From a checkpoint of a small mixture-of-experts model trained on Wikipedia.
Experts: 48 experts in each of 9 layers, 144 squared ReLU neurons an expert, 3 picks a token.
Below are experts of layer 3 (counted from 0) of a mixture-of-experts language model. Rows are named router (the router's row for the expert), up (a neuron's input weights, with its number) and show model dimensions 0-191. Each number is 128 + 24 x the weight over its row's rms, rounded and kept within 0 to 255. Numbers have three digits each.
After each expert's rows: a language model's description of what the expert responds to. This comes from a sample of Wikipedia text that the model never trained on.

# expert 27
router:136109144134135118132141108117108110128127123093092119102095109128122136140147097142150125149106169121167102142135105159104105087131095091106110107188080137111134129112121105153115137118133138135094124116110163186110113147133103136143134108111143127131120130093111102151165115083088115117116156101104151061190111089220115105106156174146133127133160137133084170114099127109123128137132123142143145104143117123131120155116100109134117121124163112135127095196113100137136137152152122101104107079097129116131140131109082106122141108149113086134140173113137104139167123131109144126
up1:126117120134179163182116122121120116156108158110119130144135121114115083126147140071106135130095155147150124125125095150155120178133094070125086131114067110108143095129129141176121187154126114175132130133177156150147133126100176113137142114133153140111098149150121111160158099092104143139135088118127130137133102132133120109109090101135104133145164130107126124140099104129119129126142139139129147168135105097108107200125106092161153098151122141088130165110111120104128116127087125114148145119107156081152117130127124096139102123085133104157123121085135136112112078096117139096
Description: First names and opening pieces of proper names after commas, by, of or table bars, such as John, Eric, Di-Pietro, Mary-land, Ch-elsea.

# expert 29
router:174141134142107124138119130107150143109147157148140166162154163123123140115126159111117082108131108143086119089145126120121142148136124162112148107088119114152123139143106147101087153122085130156122110167143140095167132161134130191095111135108104193150113132118096103076120110145145110149158141163134097191127158148120154144106141150123103115083139131120126113115156091094073126116091155170136121112119140125186133109123103124134135116173116146109118122046136100129132149113096164116129098124123087097116121141128115115118135155124125085146105106117117124131072129139131135136
up4:071081128077148124132096152182159160105138109193140114119152128119127162085143137138093088161109123112134115087173085143141150160143128170129120154132114130109175158110119115152145119090138127111146115140164164126156109097129133125102106107102151092136129096130116137143145128151127155101113094131124143108155114126146107121115124116140079154127129094181103103108083109115151137090109112172125109133138146105100117099090103119107181143164101157123117131108107141170125093141144173117130130124147119147101139126147107111141111099146108081136099130149118139140129145137130169165
Description: Plural noun endings and auxiliaries such as have, been, were, being, plus they and people, like stones from, efforts to.

# expert 43
router:101095114107164111123141118109095150122111096144125103105133131138098143149105078105118145090128085106132113122130105085143096121095103136108143131104160132159129125147140146138184109128140092085203130125110118142117152130139108082153130170135132152129087152197136133108119109117156134113165138107123115110113101125106113131152157122175122096122122131120144113153138103131148115113142117173126149115079119152103124170104144140118100157130133117126103125122122171115106076147169149127153169115160105053129135147111136142124105098105186122111110159128142163093128124151106160143
up5:112157144126122165161124100140168135116125132129157146165134103137166154158149111130175127131128134125189144089142087146116096142130067139118132155127137160132157128147092138166133129140163117092078148111063173123130117122166154097099047095109147140141108178140172120139128124172137124111146128127122097090111116142142107127108155142114105146135135097135123136124108120123112124136116130175158133126133141095134166119085109113178104145169119139111059120125105140091079120136104126152142109108159148115121147128103124129147144105116096133139133153116102107135097121138126133163
Description: Digit pieces of years and other numbers, such as 198, 201, 5 in 2015, usually in tables, date ranges and timelines.

# expert 1
router:143161094109040146142136150117136168108108171168156143130151100112115121124120121078114113111126138143134113113115160154124111109145087108129186162073069138167142134124127155130140159123094136132143108114161136090105161138146116165117123156125107109165144135104115116134164128130146114141154092126174099147060124117094140129133113130137137121128114117104095142136115113105107130113093132147173142140128134121152110102104105147160152090119165118110082154176132113135121114120104148115131138088152158144150151136148123083103120158137119148134126176112132075099115106123146097134
up8:124115147165165147159136143126156134144140171108103139115093115128140121112099083125119143084140119113089137150129141110144131118147154123127116155120100180125121153105137145125132124163117118089109104168124127095213123120120126144138099139151092172131124142165174105144154140108122159112146130146100166152132092110107103166107151137118164115139126102137127110124152120096143157120111134166173128100164068126107140102088132119082150117117159119153109144130133108154101147142167156120089140089126159077140085153113108101147154175092129106152124136082125106125139085133132141121
Description: Common nouns right after the, a or his, often followed by of or in, such as purpose, time, team, University, role.

# expert 24
router:122092101115143153138128139133144121128096098102106102108141133143118127112145166164184121134140103088136126144131130110079090149104131087155155146129108145089095121114149144099121131112120095139101124119120131102103087115136128137118124120138148100149144127115099127099117123124051113122152140088084170107153142143123130173128101110115148139154104134125138177124167144153148116123119119093130109117186155119121133102091145072104132161126122103141116112166126081116160099119127059149147073120129157131108108153097105151170100084160144117124118125147122152119112135116084174136
up0:121090124103149122161151132134139185149176158125112122111105117177094122084107118146137160146085153150112118127103083135101100115147115089141128117110132152117073139133152119106149138122106132135050078115165113139133091079112130118163116158104148127153114118117092156122116111101134126092111111129119168111150079098159117149124117107161082103117059115114133163157099144100135108124109126127127119126134172161097133140118163137147124140106118126152119113115152126136131139140132130135139106100140130094177112181109135110134134144129152127150111096134151164107128137116079100170
Description: Connectors between items: and, or, slashes as in and/or, ampersands, "at", "near", en dashes in scores and coordinates.

# expert 47
router:134124130086135125154137169144116099144133104122115122140106175127119148139179133152165140156109156117143100160133140116131168140124133162141099143119134126160139117127083109097158119138161144106105111146151114140092135136095115144130148118124130142153117121181126137118100163131132107120129120126110131131153137113124107125139090086191120121116119111139134127105169136140157214143116121079139090074159062159123105127146155139109089114113100119148185095154144195111140107173127146142160112160134134116114119132149120112145154148161178169107111091136137146101146133100125123117
up0:108103092128123154116153129145116104112135091143100134141110166104150127063120149131163149176101155137117122076162159134118193134115125172123154106154094136137176180127107115070135097168116162137106131106112123132097110128134115119100119123140120118153114100125127120161194153112115129095128197117110129086101172110144140142131117152134127142129144193167120151109127117137131102141093168105123137124121120095127126100138147140103148157094126158124135086130119143166139121117115096106130152137138131153122105133114161145147111105170137099158121105133180138113144097120124143116
Description: Short inner syllables of non-English names, often South Asian, Slavic or African, such as Rajap-ak-se, Monten-e-gro, Sich-u-an.

# expert 13
router:127139081128150134132145108070089116161142118115128119130125163111140139123127114134140150120105123138190097118133149168124142108124131112133085095162097127114114142175133114112132143117145140110130111156130114099069063136147144152166130105114128125100129124141151139157119155108124124139128119095133158122116080101135103121155136132164127153113110144132133124093118136127167144141148115157133142064105108130113159189082146141124136095125081132164147139139142130121129099186111126110128091160134127084151136127081156131141132151181198106107169105111122124109185138116156123143
up1:156144099114111141102138116120085116113125089116097163141148145152105126138142147157116083107072116125108103097133112154110145104117074179123123120134172147149153146163085125112135154144185104061131120106116135077107102087156120141173140156151187146154109134132107173148100115076134095133076153145129122110112110137085121132123128139132130159121118146146147113150128145135110150132118078152139114146154128122120172120128161111138103130103089178137160114127102104134131127133165120139113129125156113162148106132112110143128125126132172105164126125116127106109182106140149095129
Description: Syllable pieces of Spanish, Slavic and other foreign place and personal names, such as Sal-am-anca, Val-enc-ia, Ale-ks-andar.

# expert 32
router:130139180141116137119165169149129139143097142124122100094125157117138134160111079087129143127095139144092103120116146103135125129112119116155100103130138133136142130154143152155143117132113089151136086160101119139077152107110174165136174110122097105106139142105135148136099179154165086101109135140141153124128127146096085159148160103110155119101111129140097139113166141141131099139091094155095105095101114141153128126111125099135147138132101109143170120085095133129106151134113127146115138110155173115180127126080145108111147163112086146103185105157123088117169126099160155116
up1:151092136114109176116152111133110153134076145122078131147114138121162115134113095094115154133133121139135108124174103118133118077182138159134131103116193111157146131151070114179115086095086165121158163122089119115109118107070104136142094106090117130118123150112132167119137161132137157128142146138123087109151127102128123132128139115137114130164103139132099144122135120147103145124071160166108115084117124170115175147093122120137148097162106110144120137134153111104130127160115146110111148077142115138131107153117115105159131148112101136098108089120141091107120108157098105115
Description: Initial or middle stems of content words split into pieces, such as pandem in pandemic, hydraul, veget, explor, car, met, comp.

# expert 12
router:163123129125112110152130136160125126124160103147120157132117099100110133115139159135120105119132136114165171161150127160108164142137086163110145162113094110122108122138156105102115147139114133127117128138135132097137121199130105166138165106126124169136157113117102063115138102138146107120112083116108145092117146124109195119116098153191132140105149148128130116111147124095129185159145141146105109098127139119128127120085114165113077060105121125118106111088129127134100089162094139145121108148092082109141157137148118104140130139155113159119172108158118144139093132095097108108
up5:135101124173085109124192161106096174190139135125172115106150155111103154119105127137130158151129141104149164134106102156098104121138097150189120080139138140186149171149097121104108130149157103128161141136113168145114150111181112161120100135122119149134141110155119120149130122150099136147115142125165181164149135109113173087120092120164123138119147161106151146140106145115123157122129155127119108120151153130096108116110099182122178111123108125135107107124158128111150150130133129122139119123126147112153123126119081124115067102158085140141105156112143109145151111113128128115
Description: Word endings completing personal names and title words, such as John, James, Christina, Josiah, Wizard, Barrel, Marriage.

# expert 35
router:144145119107123140112156135115136139121094123169132176121130116157139117135101134098117129115135157129134111119105106161104145127139143113127139125124108127138126141129179134103101135134129128140157102119142128161174117154123192141097151147142120119149170150114112132147113110077130129114115182164097147110097178157104180097122086122088158112167092116135167121151176174158112110145122184089172145126112083130131105121110063119131116109100157163116072143140084121103128154094087127129127116149118097150126131107156165147095136129104158119148116125084133112139157133148124126109
up1:131150172150159099129148131116118128115120088103159141156116102147125141150108119116104102108157105121089102119116095145094086154142152115109115095150157141165113129099127122188156051116118116114133125076106152159164153142118151123110121116081115147133128093092134139114166102158142148127151155136121099137115103103133101111098096082139157111120118131129096146127178186131122152118121155129116151131171115133113121131066118126135159103100117126144114118091101123105109139084123110111142172130130096118121148144143109098112098135080123107103143146111153072140111152106177130125
Description: Compass words, ordinals and position words, often after distances in road and place text, such as west of, first, second, North, %.

# expert 3
router:158099142159085113124128112172109129105127138162143156113117102147112147120095148146102109133148143163133145115128150129132116123144113133119145118120181111137142126116100130097137124129140149118119111120105117155152142128160190171109122140168103106174160156133119111143126123098122144125103135175133110112112157148102161160132133131124159124147133160125116155139123080168105137148143183162141084157110087106118098103114120125162163139080183156142116097065139102141101103133119101123115191114078128104111134110119159129140163148135159131139166132146111117115197122135179123107
up4:130118116123179131123110161153109140120143121160082126129157125181181128135142092135091125102125101120174126070097116139132139131133106137120104137120149096163173092091147145116111106117138082128095161084093132117136148101087126135099126116164122153121165128111133159091088121123087115163097132073135136108166163130116122119130137124135114111077111145120129135162120130097089120105073126135120083111155114120138098110117121150169188155132112138115129162088147136142126117144123091108136108085113157090162128169112125074100128112102142132108112131137123120125119121117144109103
Description: Word-final adjective or person-noun pieces and nationality adjectives before a noun, such as veter-an, Austrian, British, incumb-ent, new, former.

# expert 31
router:113125112116121130130143124099172141176156152119106061108134139149171124096126131139115129144148071132121168114124109169118110123099112100156127104100118116146131127112128157093192143131115109139104120123108142144117083095146135135125110110176109092175145099091095133074122096152140120142178154123156087159133133107137140141120133085122144133129097146108164122133139111092122096103142149132112124135159128130135118154156126131112190152127140091104154115170143076110117137143096088131143114144130103124100098125105098136190126097102080125162145132125119150136147146149094150154
up1:082147144102140114125125130134137134129172121156072143104146136173126114105140138119152125145121130111115172118114168148086101128158116109108116121066096132151148099164135141107163132126173153122138143118155145134117123108113122098135143119098135148163120168144140153129140096091161128109133075111138133117097119144160100115091145105123100146123142132102152149144142139164175169155161143189098149131142086089103135118162158110126168175139122117143125087106132122140165113092145093087126141146163102117161103138126124111156180144110102135110110137116186119132105172118104131140
Description: Function words joining clauses or phrases, such as and, of, to, which, but, when, often right after a verb or noun.

# expert 37
router:073150104142118124130133103094128109142119101094143107154109143097135102135086161162123140145127153099191134151133137160125153122108090117108117126078145125152150120103083148130130115161132083146112146109121134122112118137105153082089102121152074132100158115182173128121152124132157108095162142160107121113129132125097102152139145158114118141103142150125129117135121174137137112128149118086102152134130156125148130096161137131124145098141077171100148112130142105143132107155111157131156179110103081126109148139163154128123097073124058126141155167148141151130141126102110145133
up7:135172086133129140189165131112153113180114093133104114127132122157129119144139124103110144102099137121112092135143144122154129144148121127117108152121131180118170096133175130113119125148087136123115109137109142131140164101151157110153132172141116124131124110120154111105144105165096106160143152096142120118173135102156146146115153150196147134092152118098102110120157160102104119096179171084103098095151132169163104090133148163108108103134135151139126135121054138112137139142132113120098155148120107157087159122180149139118153124107094113104146136114152117126137142150147155145
Description: Periods and closing punctuation ending sentences before a paragraph break, plus decimal points in table numbers, such as Dog., 6.2.

# expert 44
router:097138095124131145119144106130158116100146134156108129148165118110109107128110164134153076087130165117095127144166130102173134123113116111154105177097111151126105136138145153166141141148147099146163144146155148124155152122099152185141125162093129136109149166107115113093115108099130091142170146126096124172130116110130169098171100118126113125128148147136089112140149163138103135115128111123072130175128153126115193134165118111128154126107103115134121147102106145165121120165142146148130076090089089135110129106137116138112160151168155135126142102065119122126110148101133155154
up3:130170124167123130122134125145109147126147124142110166135099142118143116151152107151140175112137100119120142179151145113073135113113077132138092126111128150107142133118155145128155114129113113137149150158149162128100104154152118096119122147164127130141127134150130175129078093112087059120135110169105132178127168178123121156106121115088133129102102152078144141124148137139079089121105113149133120118152127126144131125110117116128109086150128152150124134112143126151138138093171158086190098101124112160142179133117138174136097145124152126153128110075120108140112128174175108146
Description: Closing parentheses, brackets, quotes and dashes ending annotations in track listings and chart tables, such as "(Single Mix)", "(Album Top 100)".

# expert 16
router:171104117120081143138143131153117123117142116141134148140132144132130149131104144149097092109123149144131150132141125074098122102153147136139127132112122126086102137112150146124090144124064101161111186139167128124152145135154090125120144119114146135130155152113079142145126113189083122154090117141096171117114118103125127098143159179099113131145115192122139126138123161115137148107144100106140149146135134103157146094146107142144115164111154169149098087158117110128129178077137127098130123100119086166137126158169091157109130128137070156157120125127115124128123130142061121109
up4:155138128157153163132141096125134141116133142120147154135137116128099127101118133145098174140151107135139151134076112129119096094147154145147158102116131128131098098113102131120114134099119110150182078112128107146070118146123104097164161126131129191158151124136112107124110105113145110140137081102116176135146154164151085143104156114085109109156122133167141121141172109142137109122147157140129151120149128113117148159134154153127101148110178109127124157076171145167095144135126138097095145121116116085171104147151165168089133061164130098136130145116123123163121103100147131140
Description: Opening quotes and short words inside song, album and film titles in discographies, such as So in "So High", My, La, film, album.

# expert 39
router:164136142092145118114126153138121131119111113103112097143136098115135120148101101093081120153132111131150148129142160114138168124110119184104130136162133125111088140112147137098153167083123100094105167146130066101100132079132129092171109124109154120112132122116134181099107140131090131134125197187123136097122150118082126131094144120135092134126125133118125135087105184099127124092153134121138092129187171103141093133123138137114104155154160112114098098120123126149152110122153143127150144097130096099177107168147106118130109109098154100122129108102096129120104102129147137129
up4:126161151133198127111122120169109110141159107132177081136125112139139134152140134116127167142124128120120147128129144102151118152140123178125135123124157135119150129113116122135137121136116126133094174134104095146142130138107133182125117123131156129096104181106149150143151121100158121148111120100099120132132099154112157092071132141113086136114131123149031132123094138153110138131137166139153130155130107156111148089116104092111124155123159108118124163152117127138116125127149099181108143155190129131153175152177061159143125090111118120132140111093153130133139080149103113127
Description: Opening parentheses after names or titles, table cell bars, and sentence-opening time words such as During, When, Since.

# expert 23
router:162114106102118102164123117123096108125140102148123156176110124124095133120172158122115094102139139129166130149116138126113145147168092146099131143110095132103113145153126132163109142128119128132126121140139147140106085175144114152129140127130150157134120151129106092126129084164108123126117097109088139100138089106120133141133130157235126135105139153122100095115151094110120185140157155105044106104107128155114099140138155157134099097143123141137136105105143165155105081189143111097125107109119129098149146114144111120137116171118151115138140108129121120141142129071101131140
up5:146112183132133122150137141124093139109127094143112100094125141129133112109169181145131131186112164127123148095124141102091143113134102146100170136178121103117112067130116139163116154145082138138146101136127091181098110164109124161144120089144129125170114126128088104150168142127123199147127174134133175178154102145130118128155109123111133127094137129114129159112133100135138091109101110131080099110095114134141115102118132115132143133150113062125131138090172097096133137152146104137147125136137128132128119168136138144127180139131177147148103149111153117138145129112108116113
Description: Final pieces of surnames, team names and place names, especially English football clubs such as Col-chester, Hudders-field, plus common first names like John, William.

# expert 34
router:137116135144123140112123111114140127183146116088124111138139111164115118139137108128101128155126103121116159139112118149120161184165136086103131111141118110151114145119139114126154115114124124102137108091154139114160123147143128124143113133154110108087119105097149151176157120105124121152079065104115159144141151164123158123130149130111128142110160123121114110103098111170090146104157119103148120090111113147140078139133082180139102171136120102155085130165122151126134080138148104169096135168097140128129077091111162148096084163084131172112073149131114100110146143146106144113
up0:114121179115122133124115124119142138114178119150107107097137121117081134098097176121139155182138129078122143078120061135127133088175131116094145135105148148138125124157141116125161132147101126113134155088153092161125132124144151123155136126079077154129145118115128144155104139138134117077132151128151171078113121100102100091106121103162124089147087167155133118113109159153182126150112104161122137089098164122138147145167089130128136127112119132144131129136169111145118118130124129128085139145117108144115114142111153105120134122126085131131069105158085115095136115146103100110
Description: "the" after prepositions like of, in, by, introducing named entities or noun phrases, plus place-name words such as United, North, New.

# expert 15
router:096104127141152134113137095102108098087114115187129095108087119095141135120155104156140124144133102166111198156152131101143122113151159142126110096116130114121108140134128128096132139138114125188114133113156165071108177100119135103119120108137114152107123136130188151127115128135130087096139141127161109114110128158107074134156127130113164133154147134121099131125103102119126127138117103076087140141151149109148145124170111133118109127110127127150131171188149145101142122121142107072131110165159177130098161140089104196115123113135144152158150120104116121103118126100156135119
up3:105141130113148152144101183105156137118141120114101067087135143149114151098097113158166106112100136127151114102141087121168087132135117134153149076127114149125115117129103146117069107146115140115139174151139076125131119116081128127098132115110130162119112143109130129114103140166138138146146138121108142146130111118114138176147144112122117111152140132123123118102087110147084136154160142126115126138130185133139132148165116127143131141115147120142147113138195150122099119112153150109136170113130135123141155155169188133072145138131140128165112085180133116131060141159163082154
Description: Line breaks, == heading markers and sentence-final periods around section headings and results tables, plus some numbers in table cells.

# expert 0
router:140143175115146135090115107156189140093138139125135166091150121132152148101122114097137138105105128059132145126131152048089090134117148113121125111090155118135130129111140146130116155130097112111128101130107063125122121086120174099142146140141095115107153124124124114118139097103139161146101093083157098136136167104122135083087128076110114152148149089122139111163149126148143116134137159149151145141159124130109117148105128094134154148062112155109130161102113148142161129147164135116089110140125128156130111119148130136111130114120151128112109174176106173128102135115105133117
up3:128106149123108135158151144172115124120129145120139114113096120118153144080111132155199130149128117158138142119109144162098139121139116154145140123119136143141161139167143158117135165146103167119141121112130152151166137113133112140090149136128164144136136083133105176158138057123132111105075117103083102121131169099093156113123160121117117120155116119102126130154099155146155109164144074171159133148131184164131092199110143128095113152148120115163129155129106111089133116136133111153107112140121135146145095134120137163165146106109171147104128166146161095109105120133167118134
Description: Possessive determiners and 's (his, their, its, war's), "the", and word-initial prefixes like con, in, sub, inter, dis.

# expert 9
router:108148161152122122135128131131135114096118129108166117119091164116145128160142140114186119127103142115099092147130124153151111117115128165122141095142093123171138141143086156146170133143142105091107133086140133141141129088109164098101127167123103144085138104129086162146086169114151147143133093107116094136121158105165114130165117082087097125128083067138120124148153144165136108126080148138189129126112108128123118173101137128139122093159089125132164143142151141132158120088098139126148101137118136123118089142093177123129148096119162133152090117077138116118104135146132131142
up5:108178170191129155146115127130134137123085113122102100115116144147155121115061082108121141120130129139102127148114119125107115140115146165175116126131155132151128180123145142131172132079145177089176118078127120114136121144108129118166123128114082187127122140136159115093121164114141124138123136113131101089115108140141141159118161135159117112129105088114119083121142154136133093131092097112153153124121158137130136158124165133167170117114138120099108117136128160130146146147142128122106148128099099154181136184159092153114130091182137119131137087104109164127123125114135151104
Description: Ending pieces that complete a word split into parts, often before a comma or period, such as -ly, -ted, -ers, -ages.

# expert 28
router:109111090138142162105124110166143104120174144098137116111131139136135130134132102117087128124151105148143131117134114119145139064139100134171145175188135119143129136103159135138186119163155168139168095129124094143129148113146118196125122139142156100154153142126143109099146116145072130127159115153158156138209119157111094116104123130111144145161148159142192131102118158095143136131157128152135127094119157132127130146134152126106147106126117100147135157148136170114127157112130120141163152084157129159149135112120102140134159147096149148124184098113124144127168129115104105104
up5:114133085156105151141121144116126148113162132176094087110082099106160142114117138136133110091126142126161123161146104095104140147100163101136158118165137120143138141122106117149121117155118114117133131086127144128136131140121159136116147109180133135112072155113086158099128107145155125124163135114153150152141163120100170144183129160108103117149149137138100099164134114075122144074106155141118170108146116135093168063121109101155099135131158125148138138134127151094163139169103135120122156113141142153122089106115140120121118192121086140122140131104129086130094096156142159102
Description: Frequent prepositions and articles in running prose, especially in, of, on, during, among, a, e.g. "Prize in Physics", "a lot of".

# expert 7
router:123145138127162113129185129102101133117130119111106132100101133144131091141109113188119110114155160109105087112158111102144105177139117156115153152132111127140155112095135107150112150138151111126111171131133150156143090146111081144131137163113117129131047149143134152146142113131136096116172123097123153089125098169141130135125124070125097113119118157142082143126105136110116154117156099098140164113095129065158117121131199124123145157144086126133140095144172154136115142159119137133145144104135137090101105108128087116142145157121123146126099141080107136121095145126171114156
up4:095132127131166167157177109080118067152118143124171119143135142123133079144107107108090102139144090104148099079127174084162130138125136131165146144116090134142138157137111147158136133145162132116065130075140108139118135134140144122094153154097101117118096119158101149132107129113126116090115150165131082096093121123129128142110077149089136134137124132097106168130185128134099138137139177145129137137105122085130138139116112165107164126119124120064138142160120126144130091148125148099088142125112121126150133099138121108161102121117104117107128151100141121147127122177122160148
Description: Commas, and some periods, semicolons and dashes, ending a name or phrase mid-sentence, especially in lists of places, people or items.

# expert 8
router:104146131176129130137135119106096117094103147118155147145118101146133155126135152103144095149144127151109113131125138145171115150122106117155118112154099127108102161117136132143089128128161126140129160137134156098074171135100091160126108130135162118123096118130143122146122115120140134110112062155113095195135142105113122111131100114119116153110116084097158130156114062160102141142122129144165131193131137139099141108139101114106143116121119148178079125080140158142132089146086142106119129115116154145129151136086091149094114196142146156135120126157138104167151104123179123109
up3:159137167157149138157122168141126115110131148133098075112088160133148115105093095141123147202124138156165159114135151141120133146133137135158146142158137128143140109129159130081109092164126141143149109102109163092093155133118112185141109161132141109112157123109150140119147104100151135143103130141091081118162134128110126133109144114136151142135135161089098134129148146118142055125111152156133140117134149085142097171128145113144104122112114149156114148115102132122117104093156127121120119159128145115134143118134075164097149121139155075079116127184096142160150099118105107176
Description: Table header words and section-heading pieces in sports and election tables, such as Team, League, Votes, Candidate, Competition, Qualification.

# expert 2
router:087115152162135123139110140172174140134143150116143118147111126135129163138128115103125144156114125153131101110165113106153143190120096101119141099120149130141095127141100137083123133129136140109157098153104088138092107109130165118119103134112130136141108161147161141140166160099176117135159142094163079155132140126109110114140106138164110146120104123135135110138106200127134104104100100091138119157139145099137097142113166067154116107105145109139166136106133104179137124098094122113154144199129133082119101141106133130148156154148184153130156155125122113093139084103126131115
up1:125135131081150148158119123112108167102136132162163132117132106136163144096128107161163124150113100109125115123131104074128113149136063095124077074092152139120147099117113163136108113125097110131175110146124124092141088152144097082160111144132157136139095149118125126147103129148145150133075189151132122135105137117127150109109144119123128114102120113102155099073147179098125117146135115115151137132148135145149096127089130130109121134160111129126144161078134160137176138149121106117099102134180111137115071122089119121134157177133130121111169125124149120118159117105087124100
Description: First pieces of Latinate words and prefixes mid-sentence, such as for, pre, ex, con, re, anc in sanctioned, negoti-ated, strugg-ling.

# expert 17
router:086122118126118133093122140135136102101112120107119107141105107098138154122109126126109124118106066159164125108084090122149131114116141122131145148106190110126135112129164118086121131118129151133113127092132106158132123162110117084147142104133161146149122130131137159110112100162130170146147177173110138119138143147128131135137177130105089130078166107108133131082117132117116124107143142176190119146149127180113099109121145132133106152145104162120122147175168143132130130110128124148144087108169093113119151102127075142099087097121173102130115098111147180107103127140094081155
up4:118146154128122119148173149121125134116123149148130172115157112116141113115122116094113171140133117123141140113144131136091158158124106109139128107125146144150125117163122156160112135119163139129145138129155102088102161124135126137133123141153188159125125130133182141078114121101093112180164137108116096133119164112174137162126106103150082112132166160122158126060167150167112096129123101095110089109141127145146128097085165141154076095143137155130171110142129130126095137125176154098167093097127120152134138140142113123101141156150126136106148101109158085142170072112125128147
Description: The verb was or is after It or He, plus month names and commas in dates leading to years, such as In June 2023.

# expert 10
router:144138144139112163116111100097147139134138118082128095100066106141143144134155101170158143142142136131164161144130136120103167156136176118103121133130143105111113132118128125160177107096147119116136140121157119076123133127147100143149128126145100142105140132147144136119120153118155102116155124084161151099129121130088135127143126079112111143077137124142114160067068051134133128084144135102166133100100091153139131119159104134133144128114129154162102125125083158120140160140170130126128121126129168103115132111134155127081083154152070141121119113141108084135141154143117086142
up0:104143119131131131153171114138136148094115136078121140108081116158138114093151115128147102111101136154175151126069125116092068122168099090104151145151128168141161117134132139152147129125169157147108133124096132102116110105142144139093109131132105164136105119149099134110169140158147105117107122102092133139101183102152112143119136164144119148121087103136140163123138098093127147127112121113151151109151103076135111119074081100160091109157164134107126113116124129074117142147113099115114139119107135120080113140142137119107063121114106120097113175117102133140150126129119162165
Description: Mostly sentence-initial or post-preposition the/The/this, plus mid-word pieces ar and el, as in calendar, viviparous, shorelines.

# expert 19
router:116144118121127133105113124147103120152121111114103154122146118167152139145150093130128165122151142126105105125123087084121175143125151122125145137104167134073147125135144090110089151143165177138128109114116123124127127145127116114123153103111173089100157100165091126151144110138112127149136167153166167135142082098123100113134116164132115125161117101111119161176161141120151132093115155085090109123134113142166131121128145140150133170158170173147166146170092102079115121064139144132088160104113133141128159110125147155125107155150108161132128122159120121178106128110091130087
up3:168144114089093122133117122172087152125139151093129122139141173143157136139131117141124106089182149130150159126107106098144120114126132117120104145127151159128111067143145139154110132139173158139089147107106120131108090149116102148117132139108124146156127165122113101110166098085157146106128120137136160151145128134123106096158121121164161086162092131121161121158084124139121100126155134164111162134131136184113132089130111068143132114121168144180129113152147139130076124132123156106126165111119168131149123131141172157140085103139156152130077126121170088168128137126122129102
Description: Single letters or short consonant pieces beginning or inside a word, often h, M, G, p, as in hitch-h-iked, hip-h-op, stre-p-tococci.

# expert 11
router:145144131129103137141135135122084142139102124156112187159157129113106134146111154107097121120132153148143153164114136130103106158181121151110168126133106117146111117098139174159099107107072147087127121127146142145134144109120153164130124137134086099171125151129128175091150083107115151084106113161087113137095144166129170160140139161152134135155105152134113122148138089093127142106089142164126115128107164159137166113119168088126146084084155119133100101103155126114114116125109137119096134084095131108149111158118174100128129126144087159125126142075111124144136134122090114110
up4:124124131135107156175154115155152096131145126143157151128129115109111142110137149141101088136139139102124115139120142125166141111177145157136097120150105139135166080173111137129165091126079160123155161141144111113129165109128141119162136091091090075150124164146194092155107103122110153126103097124126199135112129151171153079148168134112120122178170171145155132118152127120086122156118122133113127114103109120137119177076131117139144094124115121114109146126106099155149167156132138148132163123128142115128110124108116087105144130139117155172169110135112146142140101126122105149
Description: Final pieces of nouns in institution, field and proper names, such as Communic-ations, Quant-um, myc-ology, Down-town, plus University, Church, Department.

# expert 18
router:118159177126147097141140121121164131164126116103102115138148153144126139112103096102145145120127140155166138125101153132149093116138167168098117102102149124104144090147106129106188107127099140122193106129102178102131145139136133149111071110125162127075131142112144143143145107077139114116162158149165176139138123141141119149060114125140139145155156153174141133160170149155131095125120116136136122107129135098122129097115126152145144141163155119138121157147099073102135136141108159122156083126150106143118108134133150162123095192155094179103116134148125124130136143118137142126
up3:165106150091096146144140099137147147141093115109073117131089092142150098073169122085137128150165178109124133151069144117104145105133144158073112154109123163131121094110113135097114129143130143167113093134113103129112080121165160105144136181154107132133109150149098132132122136085106121133088138142147120156155131130097146110106146102129146133137171134185144116146133124175093099105111139156153131146158161118095099107099133135156107146130079155117139117126115115091140142169130140076092145160108127136119146138143127083120124149126125144147113143114120124096136171137132140111
Description: Single consonants or clusters like Sh, St, Tr, l, r, n inside or opening words, as in par-l-or, Kazakh-st-an, Panc-r-ustacea.

# expert 30
router:157141126138140133139090147126133139104103170150148085124104150132115111124120087165182158129127129120102141116108165143159101083130131137128133140135175139103095131123141108140196132122129149137085182120105141156122133091124129125121123099090148128080083140137152143127105153111147127147111145094169156134147116071164099122148176170126135107099103107122124172079145149088137092118153153163161164174121107099127140125144131119135152118139125156142129110133147093137120131130193143107141122161171097150140127112108151139103128164105157107122139148126130110111131152138177149100
up0:143118100121118120132096140157131110143161111128129060107097137132088106146072133090108163165116124122138158121128111103132149132133120137194141102129132143132135108104118119110133112154114133098144094152157108117121138083161186114102113145085136157120113132156101131096135101130140120120116127102108151106134150188132123139126147134108083121122105145161105118150142136191148162126136155132103149110132125111120119149172128159090122103122149137108176135125155140094091118167101146144087116117138106165142102155121136100147101087181109146155145078121087114118141126109069128161
Description: First syllable of a word after an article or conjunction, such as us in useful/usage, Al, Per, trans, disc, vari, land.

# expert 40
router:120159105154132143123132140143103093110097114125157097111151119157126121146149146105111143139139111082121090148133102140133120111145150118106096131163114123150147148122118159149139147107108122100101142150106106138093105111135120119105105136152166192097105115129121089159135130121136182105113162119099129134125109097130113097147155160125102147159158092118112133151131088112116112138140093144159135147103098050112109146127139142129147135166119108166116140133121060139126125123144130144129116096120084149193104088123112138132127117064135133131123106117134175107183120173188118172
up3:148097124133184122126133136114122117131088155129137124090173118181137131107137138086114138160125105139192049127129154116129132160172112125115126146103125164151105134128125135164168117093118101167121143150139123168113072115090092143128083152136090122124134100164112126130126131130137169083127143104144077107146140073145133071150117095120119073144130107116145153150110171112129122163123151113117156111163120133169123139088121105133085107126148117129114134114115115123102150159157163121130106149145124158135156147132145110106090148127126089154137125145127146137131126116093140151
Description: Pipe separators, semicolons and dashes between score and statistic cells in sports results tables, e.g. "3–1 |", "6–7".

# expert 14
router:057154145132132112130119161148148118157096124105109121102118090131104117120125093143162183123141152133151115150183172122104116114149080142123127128124138127106096122126190146133112107103142153106140089122147136125080132132086122124111149100111107148065109105139127100159109126191151154133162155079120102126165103113139115146157108165129150115058118068122126118124083108165134144116126106129135125126134139105152151111134125148140122097137093102114085123068126105132120134119116145112102130148139122097122114103166160112150119118121116113109070098136127120150142149118114124123
up0:136119131119130121158140192122160140124122133106116148098126129155103119123128123126100141140102084114075152125117129117116136144187126130128155112149076115102133090099131142185118140110130088163153149130144141080105177138122129162138142109154110132092098137149155106151122121136104109125156166052154051105127117149124113140114135159136130111118087140126162134170128116133104088110130116149170165130121157106152123075135145106085190104138098147120127159146095111079131124126160122113152127115152115114137132123151118134118102089145124166141120169136150130137152132110113139107
Description: Middle or final syllables of proper names and foreign words after a capital initial, e.g. Crac-ow, Heb-re-w, Gr-ac-ia, Sch-midt.